{"hidden_size": 160, "n_experts": 80, "normalize_top_k": false, "router_z_loss": 0.001, "tie_word_embeddings": false, "beta2": 0.99}
Below are experts of layer 3 (counted from 0) of a mixture-of-experts language model. Rows are named router (the router's row for the expert), gate (a neuron's input weights, with its number), up (a neuron's input weights, with its number) and show model dimensions 0-159. Each number is 500 + 40 x the weight over its row's rms, rounded and kept within 0 to 999. Numbers have three digits each.
After each expert's rows: a language model's description of what the expert responds to. This comes from a sample of Wikipedia text that the model never trained on.

# expert 11
router:519472536548458510466407442547500482486527513494505426557458599485508481510529471487533486545535443503489480549466517410479481541506487504562476468458480573495525431497605575517433396529484447505460518488503451422494478502512510519514492509489501525496502549516472507473538563505431424458538574448474483486493608533500511512484498553526528422506529438497507477513474508574500553537479503469441429587546499568540502490559496524488481482483551498475559489547491485508551513556497523
gate0:462515441498487492516523494470539538552479423483473538529485465510551523482501483575506481495522528495504425473521555472503474463482453533518463488511571523457493487464479578460558576528586575541499529418474505530442579502526452457503500566449469556486529442526585497522469443457488526478498509536502437584467494506513451477517516441401463484527448544416486490460533445451428523492558538559485535450480497420484527562492470522477502498445490518573574513530514494526472441524493511
up0:560537538502518515475491533532526466419505545449513485476533524519450447431483542463505458494491449516471454476525511505528484472573486486495539427578477520517508485479530396597436456507459480494505493550493413493513423544469514486504488478531482486472543473466521537507511576543462476536468477565524469435486478492433584474526472505593537460517518536578521529512504494580521439522487492510459433540537441565509508391512504476579536431510484436473535500473484509449499548487485559
What it handles: Field-name words in key–value infobox lines before a colon, such as Tribe, Website, Born, Species, Genre, Binomial name.

# expert 1
router:493473510471493502428493497595408474575502536487542476509461518514556502535525423486455463544548457500483549500487563485481445593516506548512434484472484485448475444487530520587479503503526492455493478520493384496461517551528496432589522520489573503464498577458511422513531487471484490426522553452499469512470502511512537462530592512524550474497495494532509486486486522535498521498506524544470484521527587565525489478523456418492491486482500504439527609547498560536511513521575571
gate0:550544495418526541512447478553487462527497592501486533475508480514499493458472569494467571519458521539434470512530475469490505449548584593510513493531514513529465454552521553456562462540475465498474494510445487492600434507485470520515533497494482517459491489505475515469449505483500492516485455437464452543546444527463489564490513487495502439559479503456501565463504448472457462441492473482512414493468506572568451417583590453518550448514464491428492436430456478547525496490448474
up0:544586485469533516440494465526474496500556568482545515543505423488493497505439541517495513532462507502487514515488428503534532511551489524494506537532512471501470474568499545451539451541438493495483503504482492561560456505532475521547562502539497593426450467523509556448403572500512513532505491453519480555496448535509462576520512482515455470480457500445534592473500413498462503531517467468467430522492453535570436449542550444540500481500519476500545409442467483607576507470464515
What it handles: Equals signs in wiki section headings, mostly the closing or repeated = after titles like ==Career== or ==Diagnosis==.

# expert 37
router:564442542513438570485473476570492509553545517487543491543424528416558557609556471500480462515535470462480479500451554446429486577485502509490482507497460470493540474506500556511472450475505457469433492541435465496513498508509502440552522510461523572405484491510554502524540517503425499455573493498444511459466524522557551497463499528500477502539505485512531437522432493546521543526477504530511498514492500566564501431511487425474441427581495540464487541529505511547588527539543534
gate0:505516524495524531533531491502507464547534549517538560494469475447587490495540521473506543558457495446558542522551514593492430464551383462486482515553516518478554494473516512507504492557509508478493499482447499492476546470517523540543514508542513440511452472487483538489564504467560589518555604485526471480478488521465481461510342480538496416469540588451536474536561452468521492537484538470445543477502480454523562439521499487455520433483532519546474514481490475467519421467484529
up0:499465500484497429467461554468509571479550505467484424509502540580447498483481522509478478493542511519416416488446452532476576550534612557540527489462466495514487473548457449542507523431521548492481475456565464498509446557496478451461486491464478564483491483524473458524390503510492420513440411525464525471516488454541513537508596495453472510528493423511460476458493536523451509500472438542539509542514492536511501584515445441524483571477509501491521457484502536525449555558498464
What it handles: Determiners starting a noun phrase, mostly a and an, also his, first, one, any, another, no.

# expert 20
router:503503505507501509428455491542515491494513509504488464522495507417520579559474461512428472468557435504504491521509537422509415529494499539519484493468457557504550494407542548532436442488529479470452504572408487447479510512523432449549493488456511513481488537427592502515546572488484487497539532452460492487396481537539530462535495522499508485531584477515514488535480602499552482486492538560413505525530485495599444467507431496453505438491504534492552516546517509539504569536476496
gate1:521511432486515502490476527532483493483539455475513505506559482550517507508472453489515500479461529424548478518518549535499452578526528435548553469500421446565460466527491536526555419513508537453456411583509513501473440430486523547477458460550457504538458519579487564524521519537538483486540451514482464497486582488521457476469434474507525429547549504525485412496543534422514558524435461514447483516397508473513519499517521517541526590507492590527471448475467482528545503529522556
up1:476525580485497541509566547466540495478449495475503558400474526452549504525554510498500459452494528578532511510493497531536593450517464481503461536457539521486486440440541431429469516495520480511507474501490546493548506539483516478512486494404454552471567580455602468476489567415498517483451497551528510496500465518417540474530547439494484559559452500544528544490405475540462512484487544450526519461570496533480494480541488499442533450524522438511512563534549486473480468478537439
What it handles: Word-final inflection pieces completing verbs and participles, such as -ing, -ed, -ated, -ized, in confusing, calculated, gathered.

# expert 18
router:479475528529495517480488466482493439479571518463538477509505487483533578571490468503455482515486485479520499498428531488505458483488458504512404513478456497507497481458565526498462478446580441489454435553496489527506521492502436460609488522461528548427477542509525522515521569507466447521552515424506492537502515533494508475467526530513494508512600479502543459523521598536505508525526448508420501573576470529496425498501468474501449527534510564458546499506548538518635548575591531
gate0:481510482515562473494541507491435452536526492531473533601422518473559519559511521515533480499531471554406476445526545426549524510497501529573441506509508484480478483485575535536569451594513487484502522527495417544541552564480528509448551533475488563483513443502467516510523420510474514510547523484533529482478537484526476517486538532455418484565495516466478495424566533557497523411459518542445527430494472461486540432433481463505481499523451530528545489503417441494569528485530488
up0:561467525488472482492516465554565535492467501447547454400576527505498497466501482515496545481470495502547536547442443578450472503505529478464489480455484502515527476528436454476468518409509529504496457448521579509480412468487466513527459457550475454503525548494556447486510578504518478510461483504499475509484470536471466527516469489511591523429509487557463503550466457432532487582526462528591478600511553554490468570554525502513532487485491534480472557488593594505477425486472513
What it handles: Stems and pieces of common English words, often before suffixes like -ing, -ed, -ly, e.g. sl-ay, j-eal-ous, gl-ee-ful, wrec-ke-d.

# expert 56
router:524461523456493499479479453576427497563530558511575478519464526495523514546536447491480475552557492492487558485496508485459454563508520529526434511493499498442485462480509553580486511479549484455501502510482399497458494561542514446583540522496559533483450578493511429481595493492434484429525506460477453490471497534518553490521588526540557477504511496517497483498468528581499545533536503546434465515552563535567504480515482435486477471528545540459537605591502510519505543519568530
gate0:498540530506560434470526524479568506536491497532575505546536475500472413446512532515471470453513543554488508510499565500527496471545557506551493525507456454516446505542503464414546503497569485485518434532451525484519543549451531497524577482494540469492443529438510477475493561470486569501522463523440474521452451552549584596554418554420541528518527422490473510501445479393517520504474458468497499443516554453474488501525537504550451544545451470442519456543532528510472484506455539
up0:570481552499517500482603470512499487479495532528484511520459506496500519482549485489468476525491503550415477513554484478496502488366438525551491501536421538485467579560502559562462503517565507499547534491500546543465464528427492510511440461493536502543528474506490521479521518534477535551471423585480503485600503489479487573518552535565554481561474424501422500468497514537526497460535514526532463578534592486528509614512531524445518530513491553457467550521488479512515492503442463
What it handles: Equals signs in wiki section headings like ===Assembly===, often just after the tables of election results.